Experts of a small language model: 288 GeGLU neurons an expert.
Below are experts of layer 5 (counted from 0) of a mixture-of-experts language model. Rows are named router (the router's row for the expert), down (a neuron's output weights, with its number) and show model dimensions 0-255. Each number is 500 + 50 x the weight over its row's rms, rounded and kept within 0 to 999. Numbers have three digits each.
After each expert's rows: a language model's description of what the expert responds to. This comes from a sample of Wikipedia text that the model never trained on.

# expert 9
router:515539406426557464491460443562568534546530428445453457543447447465544447503552567436446452561550427533549575432444499549431525481468473495563511499456478542497560479549541555572522440540544566443588573577543463414464563574548520557541444482477417458435457548574558456417481514550457447484441541561514447543524429437481562567542455484430455577472585440546470469445468566509554502580594543564428448551449532478564470517550449509495469518508485553434556499493461465504439442553465563556504438509541544450543458536482583528556547411543497479443556491483560527439543483436446475581543552446488436469565505553437551552513491507466522587446557490552507464424554466487559437436459481573466445565451472550487560478525553563445445584571454488516449536447573421456434452573524434
down0:530482485543450517315503521422534498477572470459522581486583515535556515439576531413490523476461430551528499574580497548488521419575406464479548421549432500425459385571562463487472481492465446493483436525492489531487429564539489565509562598576515519493472448459566574479498486472493421554462500526439448479458489416487581451476471616531444437451454421501517544493477480508531544456535486433472526557535496430471505466513481524440538509499500541576545482427465366646508495423550508554494525533537598512573513521475480509556517495527509470556490418517430452488502547434513503527499480572517473674513487513556402450460473500475575537449450432531474462584526454517524497436499498511532494492518554553513527573531502403448566500503517422493476578483581475490619552478424559
down1:546583474484486523422550544429473471509621504480482470513508524453495460436458512478466342532538533491589490526397520556539464593470484484490503357541576485429495458529487467502535547406489590462539506451451518535465532526471496481554506522586549515553427492550477611528568463452516411512457473562503558566470356484466530549475556567618429446513428563539518444434493487492486497554478467512475494582584514411524515549584584589469551480475485488476482526549503500458548429453601491629482553553451516467448481521532505506524522531596489464443504556442538448546598528512540533563548489384458511535410509496483474444419552495528497560468435544550562533431576476484495478433477520434412433487481485512450520501448462474513488452501509448501487384491457505572451421487443440
down2:480482451464516479521547540530514439473521524541524507476515426527457505517456592469489498478563508499520554557424508543594379604423586490475465468473476487469606504494478435448461450501496390464419521485505545512477528454502505482474494588554464490503470533378452573566532485515500501449578494490518462509485526496472492530583556461565498492523585471509455455494473545409516490488418446563476542512529497516430529517606500501529477456479517519580629435530456574464494457558542450478382477478472534425568511516585556478472499514550544545472468497484545494512519461436626529510473540481468491575581480421494425511562502428516439502586461507403527580524607489485503493490551426593533491475387532415536465371613551467551456586493432448445505389603499625493474536427529511
down3:481533498480541569451439436596505443437547505498569465542566454497488440405555434531525495548495539582540445548513369503512485493512526475417491493592516505514474493539454590547500448486493526476448521498462497493513518512479521434502557630489492507499499625495585511453445407477414583482502495478576491462493534509457575560438484543478556500480462504465497491540480570516561468473427404704532511481473525426536491440562475507479516517536467524476445500517540433483550424526508562470471443495480485448524500558463494559568513505557477454522531515496537451490552622477503443559459544510493486543532494565526495497418489510477393478579496484540602513555499503526462560509501496523448554607488490450525490481493610746536521367535533533521465495444493433538501588447577432
down4:485467549509501513534463408498453566500515591490516441489541539506545456505577454606495524450430520466466508435527524535485596481349525552483529425543506517536554478505563445534530482560547499512521630530604502537477489469400523435443427484410529514504519564521498508574424614544511519528526561506479513504429506510541551506519534506478439536489502548527587458522538518443485524464478521606458451480517522506438511548503498540562482527507526531526456509364514518510597507567515437536530560490386547499550499500494547471532458458478445552464442542548472462383524520528542642487448432605463506539503515440484482476447418564403510489513480537571498406508500441455497468453558515484630567520532511542502527573515476735491482549578469528522550523516526472561538465549487397
down5:530631466524539365463418521498485358449494446523398508517511481479421465457518433513470554408458630504508461539528480450520494491502430483535523431508444404527525469501487544431467407560539575536413500498508479451492553429482549580556442495498473507521533437468505522495461481536495556495474518635464543484460535533465459524472546537566545557543529460482506403529419460553513544496443523404509521510445444454513516499534466585436430579466524564439480534501504465482500498506527462422518472502458564492503534553547461502452482403526502566503524494389494507491553592426449533459537366423479503540427450491474475529501520446516598603545461450534535453481451510457429450487472443468496410442407490488433488441494544357484546526448504559546540505562587482414484552470592577
down6:464496441509573483520483508491448478456571478428559455435501573509535492448473495454411569680541460527480473583467573398575473595444474495552468444440476483474510422569463485341538441545379467382452549542450490533546547482528506553558549402547493459488493486492543472422515540532513524509489586466434543515496465457533497496452488548485527556454593408549532421497615450435520492419497372423456576491534479446494482472476544556531499508592489470464546523440483475474427502503460442486560517477561432506503556548442525532454529470553629441520483529560474431478484512455420466504441383494511516495461496496545478549461586456517541477482543492480511548458404512445492530477495439500592516522563437460471503431530492594481587491517443576520515483527520568435524524419462522
down7:514537436484601523456513436544564519443465560534525490533468430597534472516542521511467500461517574606586585528463532450417480512498566493515447497484496509508409513518519516482540446513483538506571477496452565556476449488398406504566531495515568483590506622545436539479523567462465557604481499463607510583458486418475524517363420446518518545487475544542412528529501514482429457481444516460534460416473438476521502444486634548533545484389592529490484439524470513460493473544444623413471542524454483471556481474480502461489442559474548457574532497503565463458440475514380553460517509441526498555462529416488474578488518434491429372470480487489499478550336462524513407499513535475504569554559508512461508457544457626474576433525505521483552410478493514472483455492541497
It responds to: Word-internal stems and endings like anc, ic, ot, ad, ograph, in Advanced, applications, tropical, and decimal digits in tables.

# expert 12
router:515542421420560458487453448554568536546536432441454459545439449465550443502563562442455452560548427534565572436434509550439520480474470492554504496456478538499561470551541554577527445543551566443581563577539463420457554572545526554547450480473422457428456550568551453426475520556458446479445540564515440555527433436479563565546447480443452574466584437564465460447467568518545503573583544560429446558449537476562477509548445515503465522516488550433556506493452463510446451553461562559501440509550540451548456541490574531557547415549495483437552488487564526444549490438442474579544553438492435475556518554438549554519490511460525585444561482559513460428559462474566440435455480571471433565456471552481560484529559556452433581565448498518449537443573424452438452565531435
down0:471521491543477536468503499499572496536518634544517552483439574534429516497516497495488504465487457518444432566470466540462494506435471381521454511462457487517529589492517503522462466422490580509432569541501496514479489430468554485527519560542500512604492476460448465591520532585509431387474450520559503433526500371451566566423518397520548397483522433500533512514470488386499512372551526557532413531535498567493439543636469585553503558534460491515438491493505523513478524475523558521441492514490431526466408487537396522489554496467504485527474501532528490549487552455474395568488455528461540581574444527554521471465509541452465468568434495556558548489401478490468511476418470419536578656422550484511539506573518513515478483555498491547455497519507358484382523400561402
down1:612497529472462550512575589496466598583537442505548544485458427512389488429498429476486485486465562486474616576594545523501564482503453516486466510497436474432459525539461458501527528484583527518417566486569506542495577459437358514541471534544487515529479375430543579426506422458495539493421466436479565464463466503491486500472530524522460496462419477543502475513436576403597496519638480449527498474480408491618503548440471443516498532491486414403480554587441512487525488496551506529520479454494542547535560521504474452425571528507507434524497601523533476559524496438451557404517492440581413499516483532565530538519442599477642521514506463562586509576517418447503494520499564481534414496479489555452530491469495397429511456525501472567440510475558546446499504534520562
down2:486530661488504457504495374475468528499537522509553497502468413400513554453441533530548459498584543483596501472512552480564468461477529580437505484431492499556454570544522510459510461480487540476481536497492529430547422519469523529532476504469629543458525549476508506554499553408531574428507538433528569522486501545517520551490557512552488497558501493487524513473553472563487540518509474540512536533534485449481508517517526494519536458515525516446537455575556485510488544459479508588499527539531477499465462532477526413518563496431483520441445460530550496494557511590525536490562468524522461447530492485438531475482452537519247460492532472512452461578523518442508524554551502508467565621523411500474502510512471816441548405518480541526462436482414516471483417529529577
down3:490508482496548543487446357498488486551488527526487510506503498445486486469510504505523521551563488500521528503470485509502523487496487472501485529485485519483514480501487494512508461500471545499495523518512467423540566526505446494520529480485501528545485622506507461489486519506520489499480479558518536484468496490495500496501506489523495512483487502504512500485486511508515505526520479676511496496460505508556493424525490496560569499581536487487494503496479526503477430536495513518473498504451507512508506506495462509479515477469507500470511521501490490482510484502476503489488501492490506497506487516525501522483461498504450475497526482498479479475485520494456498500487481513494753736508506503500524496518480999510525503502468514502490501481489507505485508494498441
down4:524491429580522463496438483481528476545449561539588509530526486452435500502462480517546523524538481571488465534514512539527445513488471514562409538477525484507513525449470455417480516464516594476530542520498516544590461459490444505469481538581557465547380509448431441542506502433534531473461390524390490444608502588577544528498537559523491544518411567505467478583545490499497482474374453501445508448493404509489484475502567472441447543551429405507482469405391521490471482443530569400472527575497539499552467558558498553489462492494606519476529508424560445467540607494524451536446461524533545629496410504527471394519502534434485464473564624445567419554564467462453474498465456494554545615555521490460552512461476657509557471510432567498432487497485485460402496447571434
down5:481363598507516519576461393543516444531437512528513499467471595508472465577465535497411458442483462568509481566481499498517478522526460495532573484445471533432465580550516533489516526477553503564448460461429501361582489514449479440451523573454454479511549524461464546417524494600566448485508499538576571446541526534539474426450488460455419474527640521444516515550384529529433490471499501445492458494418425459522432377437522511529524509563454491511510460556507516515578526458480502453586461499432561512493533538505356507415374526452530451524578569442535512489568501550504561548518537479534496452521533484562493465476526504507399524462503490420472419403583467524448529521596481402525596484564516551523418497546482613445500559448573490522538507466562435556486506504497522
down6:492575398495537576533664549529579501412521505443481477371516475460522595559512488423487496509485503493504543543583442569522498490520468419453486481465431500518516537518400492449465534446589404471547469558481612566518474524515544487510543584630506516505449463470482572591490525479497424445492541514439500478597473462489424553478474484534541536473457460517579442430570525492551562369502514400457483488434534530447535561410468531524558405470437458505450454558532500494595454490498516441540449504510531471471464412470499516470474553481527487561497523544497570478499452521544504577458421533517492461501555486504487387510507490519516459511509485515574554482470496439481554501421447462480403426564505475499474535528541279484511400530527540482489495569587536485515435508526548
down7:404483359528498515497511572553563479400506490430547494408495522506439510543444519514406454450497471402447515515503485461410498485511567513554486439481470473544452496494517502478470564519483554518507435529559529429475518480523433502503462520523526487496402486527558500429439416647548522488453517479566455480460501502451467510431419458450517459518530469415477499478478475542523417454465536545570556553483540514489504484531571539487546510467465493423446407521578481553500413471486555456448414567458469460565566511500561472538539524441539422542521520461459496506538487484449568464514469420384496499432421465505460507568500525530666546520593509612486518349548487476491454486433479574519454395561436408504551448444543338566518539449461489484479554409527576493524478490526526
It responds to: Line breaks, numbers inside table cells such as 22.66, and word-internal i in words like wealth-i-est, affil-i-ated.

# expert 14
router:512541420424560461488453449556567536545543430440454457546439445466554440496561561440450450561553429536566572440434510551438516477467469489552507493456479534500559471546542551576526447547551568441577565571538459420461559570546523556542449480470423455428454549566553458424477513555453442479445540565520438557530436440477561567545450484443449571469584435563466461448467570522546506574577539561427443558449536472561479508551448513507466527514490550436555504491449459508445454555458561563500440512555542449547452543488577531559549418556493485442549489486566528444552493441438477583541552443488436475557516552441548553520491512460526578446561479564514456429557459479564442433457477567474434566452471553479560486528560558451436578568447498518445537439576427457439453566529438
down0:463505527518554418529522522549515501455519437562500460496579506443454455503475410606537456508543394487512481479539493525490505557619460479464487543535514481500529537544441477531459466500495571393543502620472529504546525495510599447539532419514561427467467385536499430582503467577440482479452428468521447489550546549487525482497518551587587511523570526441547471464450606536537458458514541508456553584550486532530552452522492479558469464506454505481592561473511514494468549464500422428547540552585505548397422422478522486482493533512569546433481488517536588551460507438486556533506536562462474563537474457551427465525436491466486467533549453507520460501528450476561376536407472460510445504461474427505532493461513588493577628402499519456518457483403433486431335548505654
down1:520471351474430577459541504502423557471499500552537577410419460561498476552460456460483654453563549538495507499544467486542435592497503566532470554511437511511475509477565521366453602550511515463473518440395475446504440502514508463511528485510442521468487432522464558548480463536505532507535495482379533553489461475548503593540495467521415422468411467547490564440530505525527581570462502506464537559463551460492471522521588438523628454553518514417501490491483483467520541449483499522457445468477538532476537447512425502544512497598486525422593485539486419467492564466511518609496484441499510546418528487511459441467480536465489453618478476476438524513505568454516512478579495398527475524541570445447506657478490360457586459458485445566549507565536622539549471469475531
down2:466483490436464535434463617575493528564566486534515484499547538535504464494456481529519532551553521482445580569536530543429433408548485511460563404565502520492506478483512392505528457447401399509512474498577460560499532528399518537437439550504439478527540480543470529517459552536490463467521519542558529573493574429485458499488403528452505497434540483589503473564496478562553565428440476413509535568451472504447445468665511540485521435458485487537549446527449519417533464512487530419543489454481505490528530459586559465458592442491439501419474467478503540464487491469516398523399517556544448547546475459463545512578512495616538616532483510578390432550466575404475486513411506448443429428519461485649507533486520384488512466526535452534433396529503509550487524503560462
down3:570501573496514456498542522526431523529452511518480505444546471546580529449448514452374488494491487430458488459505377523459484525501514454538455475514496508519555482435522470489537556442516491500511399518646484489460492412495505632393498468591497483563612492506514507548502533510539469435532513462571432551477533438477373539551416427423431508473467523451474479552527471414415436525538497512451519511507525524482491403492511561567426473514427422488470436501512582529446470502551474472553598532414500504462470466502563424545525475449499550576417471399406558481360508547466536527594502516496555389550434410466521423494500602578512558507477537503407517478537524499577509463528474505419490593481512523493566489489552554481494426510447549572511512551491444484415551448472572
down4:538453374408551599507466474498548501453466502389558468452439398473546500454419484536553466479438425544477503451427507409474383478491580496535509564414402440543580591528518606485449541416545559549535462476498467474601480528594548488515486553401504508486439604430469535440503476420553570515470492514454538530413462538501519451531565503527548576462486482528533513580491402532543512560519503605584489498462496507429531444481460442435481481508452563489511464503467469559509516446508491574521473478550530418460462431440506528574525464497602474546501527448487566401468486513529502603471532503482486406481538580568443452401503518443386454488428516483523552544513555540510525458538507586569534533489534470437512501504431530451486505467574549565496485466417465576486470481540536
down5:591526516489493532421491489548474584561548523530486550528499463446493467456562520561498456426471435520571520601532446449534493543563444512445529548482515552487495429466556472484505514452467597510467481463378458526462465443443569505453517410573457471526458543520458481410491529477528395495520492510546490580456410484505537537432543552516537461419606431562498519548541430545473574479444454460512488605472441514541435453504570460440512505645465510583483462524474444437505467506493515503524439541435533439464525394598486552603497499378443518517592536514447495486524496533577495520480437582495545557374477465533521531518491527530446587602443525472600437522526530490448516479534510539528622580505525533520534500543464644503531500520496524539569507524437621538418546538470516
down6:520450518520567585508520432519508441403519562521510533458418418470527568460535539436455474524494426476481522524490512537528458512459545431438498477534473497451433521491555483454483557518496458456514479529476536466469400497486559433496542586397469446500551509452591486375600524492445521586467519499522473571451538526423564470440503451589454531511548469426487434445538511543565473419563469504534449642527518512478460492570582413531511491469462481518513548514550640452391428532490539482455480555423469541473470379541619360503483583449511528579515503578522498511397495498488613468553567534516568547470517584446537590430513452559448429432508474539507514506462410492522487541460597455498565513471528520437466467471535595464571472505496541553526501456469535491488435465513542
down7:482515545526503494621558569556547495481507536546483474473484405600551505539484458491502520548465477526589504534568478590494560508551470473496528451450506482557472570477461528476506484518501523444566479536389447482540485477457526471535456558484491539438424374495539502544510591507467451514512527509478508491625576450485482594589540477514510459541448511523489418511530502557359454425517548447485496448474542532504481470551476465487498540474558496460584478498453420533539565412421436480472519516520474414472510525445541537427556518531505551551443515558483462464477528583464510576507406565545492459490502480449503537485467492534523478535480467533423532447575504558492486474515610497411395327529523411482479522488498261438563514460471498536571458538528473415499473639518458
It responds to: Lone lowercase initial letters or short openings of common words after articles, e.g. l-icense, v-icinities, exp-anding, Coordin-ates.

# expert 4
router:513538424425561457484450448555566539544537432442454456548442448465549441501562561444452451560553428540563570440434504552435521479473472490553511489456479536504559468549544555575529447542551565440573564574539461417461554573546528555548448479470426455426456553567553453424471514557454445477447543564521440556529438439478561563547448479440449569465580435564465462446466568519544504571577543560428441556451538476560476509552445518500463525513487554432559502492451460512443454553459559558504440512552540452548453543493576532560546416553496479441550484482564528441553488440440472579541552445490436470555516553442548553515487515463522578446562478561513458431558454473562439434454474570468431563454472551477562481534560557451436577568444501522447539444572429453437454568534439
down0:373465480497483453509492565511518493520494446453463483447618508544520482641513517560525586464450621529529525490461530523449582501478496550502523464414550524525529578416563546482527576448428545551473546512479452487494527447487476550516476418467555592460406441571449552544437502493561487447487576595456545389435588485478539415473510496422561550542414478533567517500540556538508476527498625450519526416486504455627520440413495476531546525608444445546559413491518435530510585445428469560440417523564448515474470529449435539494507528487481492507580470468451403476591455497523516547436454412486490515468458474480465470518487510453513514459510514473500541527525617463396519485531576446492492529499486441437492425521482539484419580480583531451475474512584557506482557565540516
down1:466489526378468396516503457498459514480527459469487577492454498494570499445545455530415433402480581499495513525506533577513489423473557525599502476532483546472506577508447504423552553500505395482426509511502542469436576616556486545441515460451470516509569589521448505609464423483486461470468435527483470463411467556524513470545498438471543569478649480486583516473465438437574467483513543538497590470433512506504566403464501482492532444502376476426423425501549586504554483475399599532572499400501499455515545458528473454454424439400499539465563484483597527437585562461473389507450487520530432472482501514492549483508542519423423524432585468488441444573497548426507532597512522465475517455522477493546502510443455540535470530433442537520489530507450581475543568441434465
down2:410521468499479527484484467497524480446456491529486479451496582511537547495528498535501484428503516521589484605431501517520470544463463491572480457452527439567452571504541558520577516514532424504491505386579526496585523505609524442462505514441537443437600519486539466358474453492485571477575529498446445475477457553518515396563439488493506511484592506494528491520560535470571484492496410491489449522585628483552603579491518494523588486484522456486425534454498503491482569429446531474522508532452476492603356387439517520449479574522488475447531534534438556511391486486574397629540518435465589438456505532549497556487472448543565583444490534564542467446517468602451509483541464460475441471496510530399468399490487433634542487540415503463502524471554553517441449500478504
down3:493514367444510483497546555532502521523464519457501468500510576531467531598528509490484544558434431529479498502519515515457490528496530489496526486499430460479468424556515515496486534510464422447535503475496496524467565489520428494497455476518478486443416450461517540458410456652501516522501587518471450535481479461472463400454470470487434489450554520506456461582488523497491498500482529423492529485492479529462529496473481495539448539419476491491453515519517495520529456481552496467497479442478544534525505466497514540512492496520472511549507492489452538479497447483570509449499509572505531472465437519502526456498495566498819502484522458546515534353503493507513487486426494446423322369540495473530542485489465177519539599510490442546528538532516512520517536494482550
down4:528519478519470530462515466429458467522462482477549550540509447479573484513452502478541584586586434492502564478495409458544566450549467453544492561569465481533553432467451548501481392524430461501461565447485472483503502552507464521481453587521591545504481667538453572525521483513536573506512460432503545459442582523590459434552469490520629533541446475546540520518549493569477443587470463555553479527459429531495425459443513525544569503560536506558528510463405513506515506502528508490582495455472503507455574452547462517521402533508514547498519388460459476541543494495464529450547516571545557554505494465539537493501498529552446522476493530438536532611520497530534471519583492453432602643492537444459508526513487801524467497467464477482508559496486504489554489506533389
down5:452534177514542451494626625518487455530535491498560471530515556487484514526477475491494501492496468495515478525474507493529466508510483489528539528498478541459476506508503526495479519521476459508438512507515460486519527482459505487426502500520475558518495425449484496426473515541508547556500489537466499474520481488471490448477498551464525498548459510551483486526518552519464442533459513408548512500467503482427481513466490495503438511488433492523494509507507438450433490548536500468503487477491491466538498504531502509479460458482471441540502493472492527490491501483467484517485513486509537479480465553508489493548493455505649513500446527494531468432502512460501513504461470410473310304512542494533492537508511096547547433481485485526494521450491534480533568523519569
down6:534515543524546506516509592550456456492515481502544482523478550548469524546517372538562392494459514512440495562544518539554462524446535592378476539535489461408525448487442477525491574575507464499544600552497480506470490401471517427444471407510575493500443442576526561503638504487555395546523430565420582503606492566497487537511554522583526526552568536570440440523518565572470584462538539483534497514506438429499522461499461486524539539478419442409592523477496455599525491551473510584449506503501481630481449447567451551585573520490492540505502571470506441440591538477507486460464539496423497492489523525464531459517487577531523514535462437551476493540473506462496558463596480479606531467524568505533475411432570576433473496603546486561512512492589476568414407419521493
down7:420504508516408548514485492551596497481443648566429462495495446582577476413478532404476502476560474430464430515543382480450508561403531479547507512470382457564583516526574596570418467470526399519532528548524455473478504477433579569573486564509418468587529467430525501466531470508507552563456398496511426489437461476448538568531459445521487502477514477476462456510470585502513446562397454503547586389504478441584498450449494534481538433550502514500437555494503488506546505478465493529509535515437440485451503478537530505483616443505501513515421537498379446440504449488500480471435591459517484522505591510594449527475534523639459449458527510494448501567492541574469446474475604481498511461539533515507508603523580544508484443461532431567520560490555465574510442457477508
It responds to: First letter or opening piece of a word, often after a line break or heading, e.g. W-ithin, S-ucceeded, ret-reat.

# expert 3
router:511544411429560464489451451556570536548532433442451460543438444465555438495554562437451457556551422530556575434436505547435516487477474498558500494457482540504558470549544552576523445537545569445582567575536465413463555575545520554543449484476421454433453551572554454419479513546455446486442538568514446559526432436484564569542453490443452580463586434560468461446473567514548512578587538562427449557452535477560473520551449513500473522517485550434559505498455464511439453550470560558506444511552535447541457537492578540560549412548488481438550490484567533437540488440445475581540550443494437469562511550448549556517486509462527584445561486559508464426552459476564435428457488572471438563460476552481558478523560559448430581571451494518445532447576419459439451571526436
down0:515541464470506339502580439491489445508476463495412480460482476506525427515494552525517510464496493530501536516524511521561417556545501454600463528431483574544471514476437484426561462499448476470496456504504545532600582605490419517641477560506491545590514535477478512432485429520537403605429477648480514500573488463516529423564378595552615463442511517499503468516447455446532558425452484455474495505446466537493558494479520503513448491633501449527400565502455468438498545520477474414448481459562506552480381505542492550439579517460459525515413444509459473466523537538520519433487420419461531493469535477562505536515464412483521571611569563461504485579421464524515505560492448544479482543490431454580518473550483541494550402607505504541462460546554496446490537481566501
down1:518513459487481456473493590401400461524503503496539361416557478571459525532385552497555581452415424491464497478589490505506534543507531582594575535559521585452537510497497554481442490534438531489538435563529527465445529434495538545428518485455489532523413416473437442427459563536615524574485487529494474579487510363493537452581556526487472477544475563482518570554506445490420525457504524514451622595521524470602618450512484558498512494504441520598400485418512440599498532433512542506490439422446395535533555450418441588497558440442495483506557467457534509453516526488443456590483485501479512516439487441459504522510592602530547444494579482476570468534442562514489555464487467431478515473511473494557501501537454438528476457458541551542514511440498510480577475451523504
down2:495558544518504486527460467407522499535504573490529530469583412538490562518492566519492539478501475540370581497478544420572563512595512458499439496593484480446564463525467517486525458576481553533424485462461515503425493558580514545595531466559519370481518539595453587418500450415529550404517426517493470552526502450510522547502494487533542518569458565509559424487477501457496528418543481488481476585582515504449466482449515518552491498498440525563542492456448622561620364516491440427471462397556557486530636491482589493508553450590496499473540582480504472405531486607525557453597571549594500508534490490498567543535481504396473491585508464611587419475466416549546522532517480552521433513502489569533525466553442518485535465445489530502478495439474487541536516520502494
down3:493593520421474520539491477511605483528440377497472419538576494501446479463476471480526469491434542464563431558484504566466567516553621538466482502426549513567532592474489373432438542486432415436459434463554496519536500554481479534531552514428466423489528402577466517613442537493473496451405509456521510514505528432554488528518410552498487544439513544480520508525543479524505459521527506359519557494481510525518524456479517513497444418525500523454352434458576522417479522418523439492401527509538477587422448537493500581420453401463450470509431459473429512475444418481418509590417416507502524453548386538427519419478533562490497564411504543466500568485481460510478458526509526471515484421458562473486521432475507435569556494535427489499431448450405491509487492467483441
down4:513506462409441491482449461571518448428486554484494546495452470509523486512457520428401521501463458458456544576535586578500333564475489385414473476492456481603501516538447635457505607566444471547506356547482570528504541489489507486460458478475517480440504521508478429505521369476503480576472427534456557499484545521476449506427518530556576436438528539465505516450504517537515488548462527463477375516390441582573470440535492519576436516534504512558527522578427490440623428514485495527465478543529453467448506458619536571370520565612486419519505436529492499549459454474465492460492537465468448549505525443544547487525546490598542529476495532469595543580468516464502504498537578509519526526402468472498485533478484535483448465571466560613446486491519547538446526475527452
down5:509472572537436447547556451446542534484531388541510474600484488505517527544501485513516492461507499556465505494442542568574503621542479502528567604505464471536515488477553448456404517456524471512553475581420479467559583524501527504503492585353507506497569538436490523519507490487520582497480389539536494588585619583471503504522455457409490570508591597445521482388497516554493502600567518486553438427478451420502529536496495502512534393552436526415516539577534508514542494466542496508436438549492554580388441515547420527497472455512470547554478462449438527564529483477475497460486572458468430505484421593495548524481472468539564524523399406449629529482555467469492431556459555482567514496433600534512551428474469461481552512501484490512531530474530460463413554370496509
down6:520533506439488488503529479437532469472533473519453470428534411417517533509485628449530535532433509563473464468538531572530403418515578511464513533572514452442455500551444474615522562525545444417504451471529477588527542598511446505503469443510489529521542518518557490529434421420476399462463537488483534479443513472573631435494553566516509498543504475457469516531332562503448458507415465516531460491511465461554493468452511496453431516447434540492475525479465497564456529525472480517526523432529541402522457475542464596564515447421516485469601457455516481477525403505539492475487472580442472515536478459575437495621381486492560421449446572569453539424504411540494488510540571498553465460402615500539458501513562459532537481417487527520635487493617568426465521503540553
down7:515547347514481568482535560516472436479451509369497485497519578521545436526510570373447452490511428511511567525466518521475498507523474416524477460505480473406494501459519552563530468516552400469581474447528490509506499435511549485539475512471420487524488428447513531485592505568431470458514486560441523487406510566448515410603499474513521591398462479522460450496513479501514460424471446455462538475511562544636484499498484467492503411431471541505505431477451489502470439475500610475448539526465426480501528430444511616501547598480475453525492528559516512510423505515450522451493445479460523546561479463608487535537520508481673546378556528463523571469594579574466544462519491535481397469502488420521540500478595450431465481399547406510507538511525507466474525524580378
It responds to: Word-internal syllables after an initial letter or prefix, especially ang, en, op, count, as in Dangerous, entangled, cooperative, Defense.

# expert 2
router:517536420426562461487448449558565539547533433446455458546440449467548442502561563439448453560552425534559571437439502552433518480473469493557499495461478540505558473550543550575524449541548563445579568575543463414463560571548520557550447481472421458427458552566551459422471518554455449480444543566508442554529434437475562568546449478440452574467584431559466461446469571520546508577581539558425443556448535476564476512551442515501471521512491554437560505494454459507446455554463563560505443510549537450549454542490575530560549415549492483441547492482565528441554488441437476582545552447493435474559512548438550552519496510462525579446559486564513455425555462473564435432457485569474438566452465552478565479526557554452434577567448497518445531442576423454440455570530437
down0:470494593547489537560516424522452530492460541615527523578497469471535482530570441538474512520553476472545519502528499505575460476481556589471490557491527483432484460480483523517537442543483514519478519506486584380448494581423549531501584435521586566455569541553421442378529522512505486557577482587523477471467495503495509550496477553442549486540488478504454476447501529531473550459487507529451528493558475473400505554452494514491581519480543426465538509394496536465540469480565499457579502455668514505515522530494533591541459497534529611501503504417470474539569588525519562499532535538512465552547465520438471516504512518379256547531529461542484505616415492422448527545555442498527568629528548491449517430504462621494482451496421454445538471533509522563534505545577445
down1:514467539601479609507465489490495448501451559565484490559533501606459525488485426481440553542496466472511513495481520498523557566519488495558485492431517524542370622522444542531465428459495507536431524476452520505505503475451458501527530505532452490527646531525402430478587551481549484561490490572369525478567549431403631388363557546487392407554540422460472499522507455596468477517455546503499458532504398445419436438415492435462544464460484452454529511512507517464501550392444466515513454458408520542454534477440508474486519519468520534558456472485470496509468479423480521560480457570565530497521532538544522458514497593511412399460578558476527510483613459445538527400553554446502573471561498524485467488534513644506445567457481438509525496502537453533472495491529462
down2:549480458496491437369585508492459546516528463450509459488518537522471473599576448502503577495562537470393518534505529490484494404508507443535458529530477456464463584470492607428439421576507497542502436514427494544609485539527533512515517528496510429512510492523464603432461499471429516559473427476506497497526515505453409479372477555452519522499553483476597446555558543630507494518511580392573555520485444435505568406486481518515404519485519533538487602413485502614608595471525504509560547501530465483603469495532462526465592532492543526511463493513515565515485569472449515632469469410512556579412512488577550497425523504559499492437567559503509497485423524455581475553476507529467480487494407607467538605590439374465538473503494487514497511555531497521506559512525518
down3:417479533539488430527562606486505480557544494539429498512597448512479495518505555524415551595465432474469528450542628558496662542491485567471517502537460567538562543500509582501520473495449506555510538539494500522445570499410435548537463525546488601466558438476510553461535474449417503531379576387524598448505527518564553511582511533537421539549490511487556506451495556530568526532483457417498504473414535481527557540385535484480492493504517545553560452539394484510497505463430508499591482483473532460520552540485464486476473466513447456406530466507504521465580489603511506454530519523459480492408496610501504548458413451472557563506415463544502532539429472429507475524497546478484434433525518588466522491462426447413551553465557444479454515477552669508482485433478371
down4:558448404472499449528491524608457519420525470478485490542530524464541524574430544468520498475449569426540513481497468541429484456445541491444521524502483468529569504481491508460443561549550516418480534453509494425542506578473502486614543568398513407537500406489565531476501479463441457459547488441496567395499467470517465508535482438454526431466462415564502458487556523578522481567453533440561426469538540523435481525521468490495515563458540396576452528494557406532480509434514415448409547453544473509509452499595562550431547529482502485370500521555465503520452482470506484585508509367456550529540526407518535444473499477567482424447391533506567513495424558435503582485506567561564399442460540531420422488583485385488448491389561474591502503608447484517572523477539532
down5:585501464491492538447463485554503487516555549571465445526507549547460580515490559532582497455527509525525585455427504582539503475523526551539430540524473545548463453450476469479543526519498381359527477450515548534468500450541480535515541409476476380382502472583457477540497549509489519581448515451455421510504484549389516465558450534524471517433511474527467605420563448605428430499548491515457429550537499453501452570576602478486462468609495405486621480492487624408512469603430529514438496516489518489504512547469549486428545504451440530502389415483597529516482450496435567545408530559523562444503564439550544578551577467476562499527489458435512522462574446503486536572563507444464502457531509489519640484520507545500588512483433523510516514495511496488423554517547458
down6:486595478499569563547409414491541510451483519456519508534503440535500490562543507499481466497557516503541544471549491521481494495472507410577512489554457565501468450522485509493500457522495520495434480467458431476483459548508510447520521508498536505571495686491470511474539505511477541554473448582488523576509488483524477527458504526455530482503492534534426511466571515445432522490474494515559422513457482544590521398488474510504491549510566402537558572626558508435447497537441465500471549556499494538511460501549513394489465538435560515510511541467512493517541403482460470521524482542519459523565498469488510502487435473464455387512552512484484464499495540548414440478439550553470531709474523533454428505490526836517566426506462515510639453454480494521520539576478454
down7:492422574538557607547456425524492497567542457506611412434637547540427511574558505446489534481516487470460510496443488480505482537441439520495603484564453482447509560548458458459405507446543476547457486412502549506441448520469491475477520533524468432590521519621550565577530471486581428512511556475479568505461437517545503537507505501506496404457471458558518495410494473442481438442539533564498530407503456470467415495512532536438493461514495542458422427476599573508549453483525463544372401550427483575656559526452483480445477408523521447541504484503505429468520536424472444548518423541500519540498455490497466473497551551510470469470485445468592485505547479488412437441461546484425528483496505495535586559554403538526452488393539465578451568400534519526432414499501524
It responds to: Word-internal pieces following an initial consonant letter, like b-rough-t, C-amp-ing, l-ock-ing, plus sentence-opening It and percent signs.